Weights of a small mixture-of-experts language model, trained from scratch on English Wikipedia.
Size: width 128, vocabulary 8192.
Experts: 64 experts in each of 15 layers, 32 ReGLU neurons an expert, 4 picks a token, a sigmoid router, a shared expert of 64 neurons.
Training: a variant of SOAP for the experts, 6410 steps.
Below are experts of layer 9 (counted from 0) of a mixture-of-experts language model. Rows are named gate (a neuron's input weights, with its number), up (a neuron's input weights, with its number) and show model dimensions 64-127. Each number is 500 + 50 x the weight over its row's rms, rounded and kept within 0 to 999. Numbers have three digits each.
Before each expert's rows: a language model's description of what the expert responds to. This comes from a sample of Wikipedia text that the model never trained on.

# expert 1
Name-ending syllables. Final or middle pieces of surnames and place names, often in tables or lists, such as -ford, -ić, -berg, -son, -ington.
gate0:525477485499526564486483548485511530578521453517625546446536495550449463396437429443496509498450399552464515446481593493542495533501411541587526457467512445549441475608503451512545568566466534
up0:482559501472591451583481541554501502523453470586486553491512517523369538458497398437574468456500442505450526590491506505499521480561452508618556439482510590516552481503513441413584489479504544
gate1:523486490530447530550472467531502564524594573385501455597543591525478444496451496648482415578567472541498510556491600508543469539511518454619556419463491522553469429428548467497481382449538469
up1:482587403524473571571435484441427526456462549504483468470389569409575518556551494359500526507521401553513495430439452542471557474594499572488517501510529472442572577510511457477587552413450457
gate2:550446510472514518524513463503499507527590499417556562470500537515490438437437435456389424570462496488559375505465521473519488484544489592512554432480480462533452520459462503490516559566447481
up2:473527582479554487517533583471474555426486434397442486544410473523594467470559503502506413552497464491523507388525487472475484457390445494469546378496551442439522476449525475640531401593495556
gate3:481459511488503451484500533548478489430544487559426458488454521509510481482385419539487523504579580507494505508508540520532572488594589392471585486499477509520522492524487477434485508567585419
up3:461556526441524534576572439547448470461519505461446479487504516469474480571519486405537483561543507548489506473534431517476547556434459523504422439477546518514566478476597521573389528492581519

# expert 11
Word-initial consonant pieces. First pieces of longer words split by the tokenizer, mostly f, d, con, dep, comp, as in fiscal, fulfill, convey, deposits.
gate0:507458641559589519565547445481521453454479585558482520542590430496472448468376459548562556496463504549449498473505513500576547489588473485511623522482501558495471509584438556478499536572472491
up0:462486474458498578467460399482432513435462461485526472547508561506464549550514493512539489601555506545538376452475455446484455448459457459433424429509462458490505531436528398514410436464568526
gate1:467575437467505455549465546447527519536467485434463511497527623571473480435528488485585521473451563533558436506512536505522597428499440422495445556486500526563489560519516478412430454504566592
up1:521479456507627410416456522494431565469513448521524437451493445456522457588532487517435562569522462553513481442492517553448480443527530450441460522467572437529476544525536524497479474500494580
gate2:503584524486520484546582572516448464560553482511506598480594551517459464503385461439541436496428545506586477474543440528577491592514428457546437415489501495426503493483455503506519607582496468
up2:506454510465456464519572542517461622465619590517508549426499426469520478551470560546530497473495466404441480600535500563508451518438587555473444524478441465560545420470433534479536537438469474
gate3:542524439467482495450559580570456461534532533485468474567583488494454501436488448500570553444519559601578444478470478510624431476557441551534591532513445492529434585502528429601503533466501480
up3:428543584488589417442526552518531552495481471454526441443528556498546462441518515472474493487504592515522468502514524457532507511559440467445555495486487530512536558436620536443498496500462626

# expert 38
Concrete nouns. Common nouns and name pieces for things, places and works, such as man, Park, line, book, town, car, song, River.
gate0:439610538511474523449446510597530371461528576371491522533506479472482488483471495555412489453469434580506501489531636572511511484484423505483534508511472408467544524438550473554495508484500480
up0:511482477504397472461471481479494468499530482627442459456495611497551535515566430476496400505494566505484460612518563521443495563510390489509489601466483603482540545546378470516410516373534534
gate1:449498494544485506591472535433451547479598525432523451517576434402466491588555593505470413470540603598508496598509522431494583591535565443561511563520432469547463467532483479460574534508531447
up1:576466483585542607457504464514487477564560597439540445417546550411453400506532550456489485454535530478577475468541503444449479536559486536465500449459456534575566439372524464470527452461526602
gate2:473522561501531548623426545527473499449465568516515448550555468498428452492526474594540583537501599450466485545511463454568602516574483523457570518499444503567566511483505478463616497505484460
up2:474543543579481568495454470564503516535455562491465521485493548429478541528441410538537572548502512593444540482467488571493504460501501555486397434454461495450570546505506468504517461523645567
gate3:509570578532541449545506584475521514530436476411479415427553525476485507481490490492532573386582518500466518488507451453429560525556560494396478489504538422548446498477538433523514444492544601
up3:513575583528445484519487480476426462535439526468583517506549470477471500393501555472504435516506440612456484537585470456479526459485587358550475508559514380498475517520484515624483518564421484

# expert 31
Articles and ordinals. Articles like the, a, an, often fused with prepositions (of the, in the), plus ordinal suffix th after numbers (100th, 15th).
gate0:443528542518493377521542527567454549548495496447474464607507463524550518533498482466443460548499592558497472508490438602480572475467621593532587572507487481516533484495459525527649532494545540
up0:511477490552581448485605544525581504483501576496535471479457485459471573509414460511532487515439459524600546557545500506432458394507483532475440604497451448541426444552541535481504459420424514
gate1:423498548519535475500431568447501540499496470514455526439509474458480546457500541547476562481514489481471520556574504459482633516583541480559508545498469514552545426568540446482522542502517456
up1:587534479492363498452455533449513483523571511483502478538469521557571454486568533395547555532477538439459520534507475418492463658600500501502462469500522519496488532547508543447426468538485433
gate2:488453484482382437551494528423474546493512536535472626564499515538458597470394558490480500404478507564492452475446590555510503531571497555519505511564540448451433453440527498542495517469511474
up2:438603582413586489484520479535554504515501462552499472425507517553489441476505484447525603561517482535448529475447504531470588412481558506597492493510448489497505547407505515366535419466493476
gate3:449482453490549550589545531506466523488501510472491476422527518571506496545594583556518519519532449556465449483392508548534530561513388433493553553487567477523554550572573437502506447519493502
up3:510514460532523435516541517466522530461584443490594542434497488530484530550444485571521476503440531524450578629457417573411559524503424494584540522476516556408472456574423550472479483598500434

# expert 61
Award category words. Opening words of award categories and honors in tables, such as Best, World, Outstanding, plus word-starting pieces like rec, acc, cons.
gate0:506487535418455519536497446450574455498422469422560457506518553510499486473481456463476591485491569475513451477530579535513495534522473509545502526524513469496465612473586569471443471495444531
up0:460625512397625529462482528628509578440543541541487483459524500549429435532579495470485490514431487504503484602436455511511485458574570499415422527473568513439503492559552518479539488562531556
gate1:541508511531447514558538487458503549551577504346492490535583605517506488520515459465423535580511566499470431534462536582433534508571454463470529542512497475527567666491493539489519477467558495
up1:394452518568568462517625454407546572398517474553510509467508464532557570498517528543491515548554469523526542432516389502528533503478464457456555481583526515581605516556488453627499496490445427
gate2:535477503525441523556514503474494551492484463536471413564560661523483504448488464537485498444426507468496398516482601573495562462534440472536437579497607420473486471571508566435443465562547507
up2:535431520476470485476420450485518477576508471523518531552451434490418477412540604602520620453433626456518546451538512400454489548510565464509527528473464486516497434413480504457513527452433422
gate3:542449526525497531504480473504564453528560359454535530519579553577423529392536477546506593504493490564549533506501522532572467540470559448556532481517515481487404546434402541535536531407553466
up3:519590589595541513493479465428571475481446465458495486601482454489489463470454520532541521442532487553511559481494456497486499572449522562377450496530512444412517521528544481445473479519530418

# expert 15
Word-initial verb stems. First pieces of verbs and adverbs split mid-word in narrative prose, such as spe(aking), fre(quently), th(rew), rel(atively), neigh(bours).
gate0:567535423454409496499475530509463520476577558461598504472492559459399458503517543427468529505471415577487477499527493410588517530499502472449532433528513502533500447466560445586525499451473496
up0:568525508520488536476496522471522461496603488457434490561570483464495480549546516518527459429508537479440492432503505513415472493451327557465484604530499568563402542488490494487530420491489525
gate1:519537550622415536429393547471533494592517508466574478499508472475429482453492510517550469432479497506565494390562493539507457443475545498557540471556504455528533448417471477459467557514484494
up1:533467557493479496515550417462513528530391504496497468542500501524484527459460451477484477429495584503553558535497574427508613453533561517621486447449509536469571495535490448511520537510531402
gate2:556433493522488432506479548526532463503559530503572573449556544527511537407494398435460424517497524470569513425442533589552511476528469517600546457487450458443540505457447536582456566477391573
up2:502585493504497565581465424457445522640534469489478501525479540466478486502484531504563491559533475489516613485477475554497463547512580478503347520499560573483481503462508580492489534608569491
gate3:437550533526487528446466493479564485468529534510574469477492528511488469545416521482487534550528456546589510397484499576502612438483518515561538459535539557473429412513479407537511569456432467
up3:524522456490588509547446526544474586532427517600493459532501538541477490515406410462524495562419562502432524512490430443500511442472430500507501531454461500548618486545569463537426550572514464

# expert 60
Plural and noun suffixes. Noun endings, especially plurals, completing words, such as -ers in sewers, -ings, -ions, -ations, -ives, usually before and, of or a period.
gate0:487528489577496546525408491465513459498445489428579476570548593452439502491483513479491478609541631591437469530548504526459614592439423529420513529507562560498487473532521555457437465464510477
up0:532428454524543585520560558540518592468435485510503539419481555545430495453559404535468447526384512580445491562414477509453475519410468536514477586432643449473509423443552473430435538540506498
gate1:534534482549500571451529374528560459496445462429614466472538506593456441471464464492425525429496504523466505439512482464520498511508464460459414447472477452495449433556556492602493490470433437
up1:506529450411570471544539492459500518484505525505487457513478578457558457473515534475562486593554439402526567542470513511481441510548453593472522565503463508439406496519505598361521535509551636
gate2:522409580422507416435508468528558511488503516506458464568469508485474430549466529508463502473560566437473523487426480421513451506436475482556511544594503478413494597391463509530562475500563356
up2:461352495495394489577474522509571509533599467475439447435457548521454504471461492468471439579446520507571433579470544558429497505433524469497478474415423545492479413514474579493521529484437473
gate3:528439546494561515475423503470517500529538537539420471458492560520500591508510535386503549500419550563532513591561493489535479468405504466533492489500520576450499497580402555487469529436530520
up3:455441439414493611498556544462526491498445441487496607399530564535428476557463493448417503542572550536549419502541551485447462554484479455487399417483459469483577460506451455522525555482435465

# expert 48
Personal and place names. Given names, surnames and name endings such as John, William, Smith, -ford, -ville, -ton, plus nickname endings like Padd-y and possessive 's.
gate0:539423457510466620471432503457547412463447553497480444469610510503488460373483441359521405423461433531403522542504559493521433515475514488461462506448508547439505582496448534542493514428454571
up0:528468584452505435455522515447525456569541560549437554507507449432535530545505580529560505619559466518514534508501455506536548513441467464473582502616521543480512456516453477482452562487481449
gate1:510551589599489448479574500513545504463594519375527534571469587455457505481427466524404487425476455614443483466456572531510521467575566538504412466476399482528499521491530442473555445515529628
up1:524457437535506476411502518453539492380467588503549472501454461604538595522510533466501506491551522490498574604458657499491486571515492486542515534496467521483382513393512477563521476525366514
gate2:470595525466541495543421485482533531464434508425431526502420568455460503499464506558545499526532483556525459471499450488553545605497554577512507497498458579496477508487559441531600547468560516
up2:468499522399497448558468544514541519506615378525599443454543467471484503475480494558558509528475584526427473359521442509448530536440463550444465533453439511572483540564590584478471497461528493
gate3:492487533548478571379526452521490513478587529569499506579546592474422501552461474588520509465470564398453536471495558351555395536620502465508492507515484423465495494394460532530498538582508467
up3:481497466501555474606551513476487451504379556527577515481515473513589472506581543416538527551421505477595460437393486541428567459388450459446424490476578509538497497510536458444407450474544607

# expert 17
Sports career text. Words and table separators in sports articles: played, won, scored, footballer, for, over, and pipes or line breaks in squad tables.
gate0:496598518548501473456595542398453586508573466563509497520549551560437446506476476563471452531544512472445530509505585523547530444538474522533512511447506537482572477571556478524527532431601411
up0:554556533485581543463460563424482537506507480512495532472530514444512555422517506621444446575486552481410554532486497500470514471490572518497507572465545562420451454433460529487501483427449646
gate1:615434541459529412529539569426472561524513472508540440662515503490524465567561448513508445485491504505539410588468479419487457567498510580422549528539421580508496509559519488505535575468582430
up1:475565540464535502442508523482522477413442512521553511514539440469555485444501433516541524484467540478524486388487446378515526473501449546496471513566560450476559555548445548579564483651468463
gate2:510513507561465503511424543474410624508590490497503528530548550568399526519542521593523438509523475523474435411488582494511485557509542431466537475488532552503452512441458505513517482436585569
up2:547400397546460540504590538537511420490448420493517557594457550448540583434394433471490420517508467505526403483517411539420528528459452518536444444515566524529500492485490557525544435555521561
gate3:461555568596505435515470513496525546523522518433545501524523481480501452538490489519564607473448469447554494503497463508587512524517534408498494602500495464520440504496526582528459471551583424
up3:455555496480506429461431516572460506504505577452491509520477556559554378466512488454504511422574422452602562506541476522577452494479494384570514471543411462501489505553448464581487463481514532

# expert 3
Short inner word pieces. Short vowel-led pieces inside words and names, such as i, er, on, an, en in Cardiovascular, SpongeBob, genome.
gate0:517588482496430448466457558436504534437530430542457440527542480547457409578539460600575560572552485489491568506552551455539540500569406568529472571533506476485495468565514505455493555554505487
up0:456525537450526550540396509495465521462469465472531367476476511494506498557527533580572423519434452490431464405494411518456508497487490546506460553456500483514590558514554465548459429549490611
gate1:430501590393538490483453483505509599590569402443528468518547497434390437548506365567445494524517550487543464485502437494501471523560570478505454620522536457463531386490540536518510434441404510
up1:494440630458547555492476501489506586543364506499471531553507573492507603483544493608453518458415489571545564477528466549512496544518513467536538542510586509463507482592530481519531504472517532
gate2:504504484533546570451497506458593564451488459439472460398516582563531471640603501499445558459534480464532579597509533435527583572601488565396463477522477454537481443585577497493458506534507475
up2:499551452522470539482449547539480423565500504459558582432516514487479572481565497496591578473493543581473543483490551547495408432487613425568559633526517585513541501563553430459581447453490602
gate3:462586525540515521489527544509552474414572530440528375490553468622530473491566388535532474483511542486446472505500539519555597536469496434433570503449412509503534492589486528435473524516518465
up3:487478550475510443473585474544595515571578399464414532512413372457439557528490511451494507511443473534413552567475539511566562413434438480493394422531584526495478441461520445424463510569499546

# expert 41
Romance and Slavic names. Accented letters and pieces in Spanish, French, Portuguese and Slavic names and titles, such as é, á, ić, ado, de.
gate12:449503560565491632485572506479501430458464581475568529514592479506457458444437500546567469496574493524494555480494528560517569536512481487472583524439513444509495503617500461544643552519470622
up12:550514546522563491440535483442465578506585518459564533576454483551545420481542521579555487493544472517482372411517489521498542482425508420526499502563381482435573485488468506492519466420498511
gate13:533394424498522537513484516476505436602519499461636492494586509609431474422452490489538487570533435473573515456502531507503476533549565474431569498517506542507472469511528527561433462532514469
up13:507587438523378505533432475534518513495465457506518429512536586480504409535503476515428538440476580499543481475509563471498570543503613504578419498451539559444476555443528515529507529493630447
gate14:494441455435564581550466527464566478505536474433480471431482540536513512560530508460457487483491514442479557463558491544461581529414508427570552443414469508464502516435443521435551528607583471
up14:502501526477581517548528505571498362469447413489512553549488556555484499502504579588458480476530396529461547467616538427431461555577577512483472514479496509399483533533493574567457502437443538
gate15:504498450382496434430571509507490450449490477437569477498622547440429464540453415562485517498589561508532466441497505537514425563445503525480575514444520378464447447555494408452550537549499486
up15:536433495524525568512571533458488584495420520491538591445524495561459462470444520467471446467490570502477512548455409471506532413403489518571393498452511494606481490534444493528458632525464451

# expert 2
Elections and governance. Line breaks and words in election results tables and political prose, such as won re-election, government, law, public, Party, elected.
gate0:409461489501585493585531499430509497464493499423558548422497421532476466525442436523539524434531585512465460388467504453523530472630502484550509473626429427542565487529499421509518520499447521
up0:438525564539468608576505491481440505476521467442518543514518575523564620481447447497530445446551550564546398555497602482513607487556575497496497542529465542548528570497621457509419445449585613
gate1:564494490514534492492489544535530512523488510493459543522560520532509478587494522443486415477549431479497494523466504598555527491539497509649473424530533451622482494504561477643544521511495521
up1:455550516483508527551414576530566496532546523426613451443514433490658494450610489461423437514463459494463549496480482503478520557587535500488529456560438515521507519501571465503513421530468401
gate2:502447471509450524514444512445478431476581437532559567415486572492607514477525471532505490522484482516521542411546513637529547466503441550495506506576549511515428450527518569552556549592477460
up2:584457598409516554487473598540541424499479505549525532545494425454475465473586461470461590486403502476428596585490435508470507488513564519483565554488513552473479478493489623492566453575504479
gate3:564494477462675539468462530440522466474583606603488542443586506486504464460432555528525575518517473447467470380492553526496488511528533440583518506531460499525594467462465527495518523459514463
up3:363541489531424391510474462468432520500481525475455488549525473576454500447525536542630462424512412561457556507500506485507517444472556470453419480575522561524459507499564484628539507423589603

# expert 58
Name-internal pieces. Middle pieces of personal and place names right after an initial capital, such as Far-id, Mariah, Tarisa, Karlskoga, Hamilton.
gate12:429426528528558510448488486543520453506442500433432437503457401531559470437507509518363449448500388450477407536498507530514529509508432554499505440408533550518460467469457461595471556514543563
up12:599613468468407446571535559412501461479460567556544537503596419498509462558571404529481479591535531529478459510508541476505514478582491450558536562520553495426463547474496515492494463496522421
gate13:440485410501433563606502402540455610582525540444477474575513558587516463423513497537442411474497579525563488592467535518523372515423477506570502459450472492517490515535447534505448578441569473
up13:502504496472448478590495517489547468462569517459464562492447514420488453394535515470352569528501522516443530510489494482564531402503444466525524500551575496556414558600490420440522393514486487
gate14:569412406477512376463550510437527443499458474493522449466457472511563415536564460546497512480446432462514494432463529451427441500448576522528558532531503485583524537461478512537477534537538507
up14:444527521529469494474467460499493474458409519569449469597442531457476551509477500524519485454482592388532485561508476445571400566457522577477383517438499445460596427425510532425557532494455483
gate15:552515517494519570564582543491478597502501569498537435547566498512509472523410496443442396543498481521578554515517558538502546578466536510617458497579612513571470478567490508522528542600554398
up15:482521441521439504515480464524432623453435610532522433473456474531504484511489447405416544491485519582539491550478542523488481557454570513446408512410536583440570415416469519422500368513499545

# expert 12
Foreign-script and odd pieces. Single letters and byte pieces inside non-English or transliterated names, including Thai and Chinese bytes and letters such as z in Azerbaijan.
gate0:507541529433554499570495566488512468523503556430522549426507603446555516450520457544460517363551433478511427534515572506581522516572507586538466594446512390483417515559475427549545469473522456
up0:503447537564437542509440555562506529534507514536493594575441470365487448487601508565530493383440457528471615549486459479581475528527534448533505461485442475534535514590513517468576459459500511
gate1:529590520409529504419561500472473507532561546434495571484619451505351506537446469536483483394444538568440528540471454526503540472523516462531534500504491353540530508433492464517547512521550537
up1:510465466516446576462560503495523489398523527446513556556493487426530509393539529558452529467459511484529427468496552608584518539435445466597396519459550516528461532552526479478560505549505519
gate2:520459520557455535563522528456499535527506517484579442531532489482526505439493501575361548438496527505481536506531491527613627529455450535488395559453549392490522588537551426506547569462509504
up2:503424482539411491479550536486517465503586540461417540501491578469485513417474458499508489499578476529532423481483437464532481508481398488525531373424511479520530496471477482488504531471393579
gate3:501561583472437560492385563568545460503541583491513583483538371447490498470523458528435507473404561539475518498505496572526542476501520552518425454483539409440550551565587522460528539482471531
up3:499384409491464556512489468572533494571482474437515478549525510555590436405499535538378479494575487474561482476488477389543443545502513450458440462501516468466578479506451419500602480582461432

# expert 28
Lowercase word starts, music. Lowercase word-initial pieces like t, st, dr, r, b, p, often in album, band or song text: dr(ag), r(iffs), metal, bass.
gate0:506531443535569511495463540393473472427523523417489492533500438531473459488563622529578504510511541594501568526538554524544487450488492544436489584552459592474405572556617489474494541464588508
up0:530531460565482529472520537458602605389528532468532512593502521495510480481534570525581514465519512557537512445580533414501503492457408615488429548501424510536325513482474482560557507452566503
gate1:592472498569544518442531486357568548586556511517518448501552505579468464533535536489551512586498502598451502460482469483550569469453440402516535529460430471464509590420547420576458540487512413
up1:517638471472515587473488421504421495515575528444520594494503454580473588488506556532526526537502605582476553431513471485627464442461608421502435537563445434450523636473541498458499499450549631
gate2:457565520529511584496486597470525570502517562452433528492515510467461514473528582402552580495479441527562446478535486519495411409478447520520563511544428524517574545520589539380519564482553521
up2:429479399426557551455406466511446572531471471511454391493478547504456379504497437533537467455501556484447507517503469477475512442396472531483541547484431436515502528482465404464516580510601503
gate3:536506495439449501483402473447562537468624475429608660491568507552532533476478520496543501507499465562504611502538476545485509456518590540542471488523388579492564548471465505563453552557492431
up3:446548518489517481505538466453530435448598450485519411471482462494535550546511413435451524455486538472485579548464485489503452485560473496507499453418405509492591538512533515540502481440608446

# expert 35
Relative pronouns, head nouns. Relative and demonstrative words like that, which, whom, it, and nouns after the, such as team, club, company, film.
gate0:499450599509462470442500509499552442524511485551537562494502506489419597474501564496437467401469513424413540453478307508605543519464474501637463589546490528484504497444532483494486492439458502
up0:529536557513530534521495414432489411489517542493477523597513503620642483534463579524460495433452450507591461541507498571508468412501562474441462586456498534578387511577553524436499501526533483
gate1:481559625470473369529477485476566508536486487450475535468537415500534509467473503493497476554438544561568547640545450590577439554508514547490556561521514571502472576581529516571588457472543519
up1:529397547587465583554462633460462604550514547550500607529515501476513473455490507520510551501517524477529589470486539498605466470360438453419454490508582550565526433415437483466489485482557495
gate2:510504476446444607471440598496508389508484550528451500410474547488511390473522486481481609497532459526439567470482531331518596482556561471489523557540494424501512563388469458488528561504482478
up2:501494493498480465515615532455579624497443439547495484624509501513469564544475563466497520405521530446540457533462474499397424560439438438572442479475539541523515533594544510543502448468417510
gate3:522485573453520619452516468411526534440503438521421579431515484518441518386493606528517544534571504491482555523529515471584545512516535457496528584451456588574526522497561531526536492523520517
up3:507546487362424579457587527437506388514492443507441618472490473515428502556485532418533587533551460477543481521489470442543562514498428433457460512496500516441526564426554504496543471485521518

# expert 36
Nationality and place adjectives. Nationality and region words before nouns, such as African, British, American, National, North, plus former and local, and country names after commas.
gate0:466494514519463522555407553379520493481510467450466487439535463553541553526504536419441557507426552507509517552565442520501533525514466531453587593471601583456558459483455456540633455594441394
up0:529537521517532489480555650514540390490434509580441528549486417456482501494419552477501553407524478484550528536582506508495588529508466483575509551460488574429537531545487532563571467536358517
gate1:540520577417617454498494441556520499483516528500498532538552452412515515475421574479438520539526431508479496461490480605581593567580550485504505507415519511591582441398488481511485562540547501
up1:493560429383457465481439548482507508558529437519558438457507429392492485552503489387509543486448500505451471437540436504550539457494525454480506561492485493479527510469640455500541471488458504
gate2:541531548430509460594513601574479535523574436509408417612544529513561498585512548529503459539464501503546468491497489495544475478533578552452537550435560621550511529448524519560544553596445462
up2:466425501505487443516418527553446410509547474470546487395520541467548444525570417562506435469485484488504536394491476545480469408427493437492605411530570499430489502485447550470481544415504413
gate3:480505599575528493573515632460485499500436403447548461483570519513504422523387467471526494451502579481552461515495495567499556461523480424543559542479464522469501489547477509504559445467543352
up3:483517570483440403558511410585554465512475543490445443492531557488532567489568505531460529404519439585526463540497530565443524518516530592431415474512521536531493629470560523495375442577601502

# expert 13
Institutional category nouns. Nouns naming institutions, divisions or infobox fields, such as District, League, Award, Department, Police, population, and labels like Fleet size and Area.
gate0:518583479549489460496464502460528503510450532510582474496479489483630493476571527455463511544603497566351496461558634469511506548545619524510541560563478504533537567577554505549496490522487524
up0:476515553544450433447489496649473571487518510481560568478490498547548545508464435478424388530511492520452533502501664553566434483461559550518543539472404496545448567481464544540475482493441481
gate1:463536520550591521475466535514546472391643445392493453476470532454466562527537486564524539494411463426511539455534517590474520521503491481545596405596445510542590452505487478580482504558463358
up1:423399492530437502526491434442524465559522497509505534458471542430520485521479571564434564421633422433484464461618528495498454511546468533541487453493532515590461463456449469563422513385498560
gate2:514441431449603484498455502429524493458544490549498480454531536498367443423422594613434532509478475610523511513402517580503590492581456590525501473515503511561575473538526469511548483465528464
up2:459498547415499483460575547490530529534534500528476539481440514488495545435529484463445465484394531429586505577509475542543478532429448431518591525397454480465490497534477536466483365530498459
gate3:460472524573562546533527480398464463511462506571420515479500494533510613502429498545557525558481494442569524520517489550506527445569517505631497469493390486521590420461553579410479455499499478
up3:471504524453563509556431503518484502502557509450575462572483485447454499427523517436546525497486480477610487570513447535443518510593432525503471418512396521572519439499377461567587461500459518

# expert 42
Verb endings and function words. Past-tense and participle endings on verbs followed by an object, such as attract-ed, discuss-ed, express-ed, plus of, the and to.
gate0:499559444552559524428508548529610554483503425546401526508483521481472501554559517521599489630518470591566505469575462468410511548477523482493526469437505492501474447509502508478581670506520451
up0:579408485500505391489475469451476540548584426468715449531473515438565484475453509431508534521466591505490510517536551576424436542513541544504505565426439402489563432520408509502491562606462457
gate1:572494613478458513540424498610629400449515517489500421535473461493479512470508519502446464558465399524551560477500427554532497516451417532518446545604495464562433496481524497496441631486483459
up1:499521555539496515427398478563465516600516485395608542417461563537435564493498615484534382546535546483543427602496542618520545569458462521567494565529488490513491527542419535492508408501512475
gate2:565533557504378559502499551452505520532486592487513487497500486382414477451556520450597465520518541458505558455496487443601431657497477487527510456412487437496488473478576535464484649485492445
up2:492572567471482536485545534560479549563517552499544487539510525531566529553503522489549597505421567476450451551459491618448477451485432558563482490505407566430521499454521462515528471543527544
gate3:620515468475485483556452570452589414454530520428528500512461449586476457489493579489536471555526576448589472464447547487552389526479428447519429477475406544522521509499514475366471491490457484
up3:460500533448421551459447435463455509464483464602410574501515459452613456461446519496492440539499506457510481520476580545482495510501395487414463494532488504572469568478563432530501570490510563

# expert 5
Vowel-ending name pieces. Short word-internal pieces like ar, a, as, us in names and foreign words, such as Yaris, Tasa, quarters, viruses.
gate0:495453566464565512507448477481524485497560478458532592498471617481362523492529417535317531500387653537391531509570568526527594542541564518471480481496619468469496514457517477442457497522505501
up0:442487426502432522582441487513458458473453540496490486509454493439452418585565581508483476512444506540428510539493495404548499550525455475524369583471511522492496531487589482572641561497537571
gate1:477434522438548522480535477497535497480484533486481516378521549495568483474503554486474555531556450460465451571530495546547460567522510406490545408611553495428449485567499524396523585517509499
up1:507401508525532529401472498466578583492599533486534508470573528478553498414496428553499504526471520461575500501522480546489488629497533531491453549526483452514466611576474487450440495533469625
gate2:485443512469526492521476523539564545378574427461486542448519537490466440469483407505552458514503420456532471520485510464589474535563500452600496587489544445481520512456529485438586529517552520
up2:489435521494500499443536508500524591456501451555429478428488479568513445486440536562462532483494589481564409471514492519505495469514397495538534485559392415456500509456460483561524544422417462
gate3:548437521398481430519432410477488510501448482570493495444511544560444413477480470567515474505552423456478521485524447548512588519458490483406553421443484491561457495531500524506519575524517498
up3:499466516498478512465503495556521569553505581440447472540482457507570551493430593522531478481584443495465519523518589550458536394482487510561568524594496483611510516492492444556481498446591538

# expert 33
Initial consonants, scientific terms. Word-initial consonant letters, often units or scientific terms in infoboxes and taxonomy, such as h(ospitals), k(W), h(a), Pseud-om-onadati.
gate0:473628532501430496548499480585488504524480491449557537490609575450494382464473438552434432510552559477536467481479449532508592539509481494493480467491595494536500544499623417547480568541540595
up0:473470581494509545604482494508487529461487515491471499425501604469609476436530480512411518578486432572350462434465526460451457554461422592507555561513466490506548685512501499570520506493471521
gate1:496606504537539464556429652557598516419442455424473479460538470512578478530543501528477599461500532521493483505455566526521588415483489545471530573544509462531454553562609519475482493538563518
up1:557552490471524546588394532546478503500560567476517512464551423373490440564524460529470579590529510520447515534486424541476545574469422481511441447453453398565484553542540474490440539542495505
gate2:465466491503549471533481492540502431520563504379558475488486588531488375404462447532458550523554589477479512461467562560549451488529417468452513542439506448557399623581566470465502478581444560
up2:501544562465457412555491467447457536559538526431492431546555580556515482446462553564487515448464566517453394475506593529530548500497529435486468387403413507579491589504572526481491536484405486
gate3:533488516539338551510494536496534567489607502474485517484590596418520439551514531638487560503465433527369510451473512507455580485539509588489548423507490451481512597570456485487520496547546527
up3:482487552444432503455569513537545483565592487479463509549531483548458518483466467449401487489460603487581563492497448454567514501490420471507423517431514504391519458530329554564496541540510515